config = dict(
    n_layer=11,
    d_model=320,
    n_experts=32,
    experts_per_token=2,
    d_expert=288,
    d_shared_expert=0,
    activation='squared_relu',
    moe_layers=[0, 2, 4, 6, 8, 10],
    router_score='softmax',
    normalize_top_k=True,
    routed_scale=1.0,
    balance_loss=0.00652,
    balance_bias=False,
    init_std_router=0.0397,
    lr_router=0.00141,
    vocab_size=32000,
    norm='rmsnorm',
    norm_eps=1e-05,
    tie_embeddings=False,
    optimizer='muon_variant',
    lr=0.00238,
    beta1=0.95,
    batch_tokens=[65536, 131072, 262144, 524288],
    seq_len=512,
    train_tokens=564900000,
    steps=2664,
    dataset='wikipedia_en',
)
Below are experts of layer 4 (counted from 0) of a mixture-of-experts language model. Rows are named router (the router's row for the expert) and show model dimensions 256-319. Each number is 500 + 25 x the weight over its row's rms, rounded and kept within 0 to 999. Numbers have three digits each.
After each expert's rows: "comes before" lists some tokens at least twice as common just after its tokens as in all text. This comes from a sample of Wikipedia text that the model never trained on. Tokens count by the router's weight.

# expert 10
router:465477532507446496479505542485496509477473486483491498486458515510501529540496484488511474490494496498508493518498468503503495480486528495494506479505496504515451467524470475541453508493471516
comes before: " to", " in", " a", " by", " on", " as"

# expert 11
router:531468527451470464512553486497522474496513502521468489474489500511478494487529505527477481475546510516545571489467561461484506462501430519482529532510547525528518539521513538483519503499519530
comes before: "-", "\n", ":", "=", "The", "|"

# expert 23
router:477466479528514493510474503512499510476491499511517507492501523515506550490486524498506501488506473507492522519450518542493471472482510489496502480515479512514485501469523553511500515508509504
comes before: "\n", " The", " In", " He", " It", "See"

# expert 6
router:517518495544479505515503525508543526511504497492480543532527487504518498480465469514506476479488528484485499482528496493510498481514528505484498529503467510453478530513476511522514496521500487
comes before: " of", ",", ".", " (", " in", " for"

# expert 9
router:496539497498500506511499503509497457531484530508466489503540462526493481527489519500470457458457479509504498469513538496521537526540553496489482526519512492483545515511498574505524476503526501
comes before: "|", "\n", " The", " He", " In", " It"

# expert 5
router:505520489498511516509501470516546504527490516458523538495500485489527449521536506510540527500536502503504518486514490499476503503490566499495446461507518501473533457517466486485541502487513526
comes before: ".", ",", " of", " and", " were", " in"

# expert 28
router:511443495457539544502537497483520472494476530499484512518452485480497497523489506521530503540503477510529508492517475491483489521488529458507494477447407510510503522531510478530468498536508460
comes before: "==", " |", " he", ",", "In", "The"

# expert 13
router:489481502497451512555481552522504499465471487511520471453488478470486485478544482451478456528480491527494445500498494534503512512514460504496538515510511495493489492499519448472453510466503493
comes before: " the", " -", " a", " ", " his", "ing"

# expert 26
router:517487494502507475525541495514535516520509540450512490500481500543476528506507471475531566481491506498540490509514504511510495482511493513510504503505466487546479532466491492506535466500491464
comes before: ",", ".", " and", " States", " City", "'"

# expert 15
router:507504521553504502530546474478524469448460515461510534531512485512520519439498491519518506463527507498517478498500472494525545480493503518474494478517501520472453481483503503511459514454514454
comes before: "s", ",", " and", ".", " of", " to"

# expert 24
router:501474497501472493508516466495495475523525456506546497492490491551482481527497494487440495476505463468540475467543435460530511488544484485523513491513497525494495473517525478487498515519480536
comes before: " |", ";", "R", "/", " km", "N"

# expert 25
router:467472528520532524478540475566499497533467498509507450487534517475515515507491500538484451503501475489458516525499496485520503509501493515468486505495498543522532512501497508517476477509486474
comes before: " ", "\n", " 0", " 1", " 2", " 3"

# expert 18
router:450482530511471525489497490481502510508489507503507509522491518477495501477486499482492518516509538493518467503521497519487513532530492537484504499528483475488481475535489480479460470469525489
comes before: " the", " a", " to", " that", " been", "ing"

# expert 0
router:477472492515524441501524500499543500482514491531466547532508511510514520520494480533494491522487525512492476483525514500470521534510503496475486482508498520511506502528481487487465518465499478
comes before: " of", ".", ",", " in", "s", " was"

# expert 1
router:505503496502495527493509504495529472483514496474506499508458493473556496491500500499487485489470513536525492509442485535506490505540539480514557524555508498453482481525462473508506509464527534
comes before: " the", " by", " a", " to", " as", " in"

# expert 2
router:477523508540508516468547482469477500535502489490463479486506522480519521487514473459510465539470511526464497490482465514510462484500525499530542532445559512488536523503485478510529519481484517
comes before: " the", " a", " his", " this", " its", " their"

# expert 7
router:528511522510539480459468507486438503525537489518516465499452483526486525547561500488507467502507493502495497498477520497505482486517550500547487520537497475495531485532478508535494509516510482
comes before: "s", " be", " have", "3", "t", "8"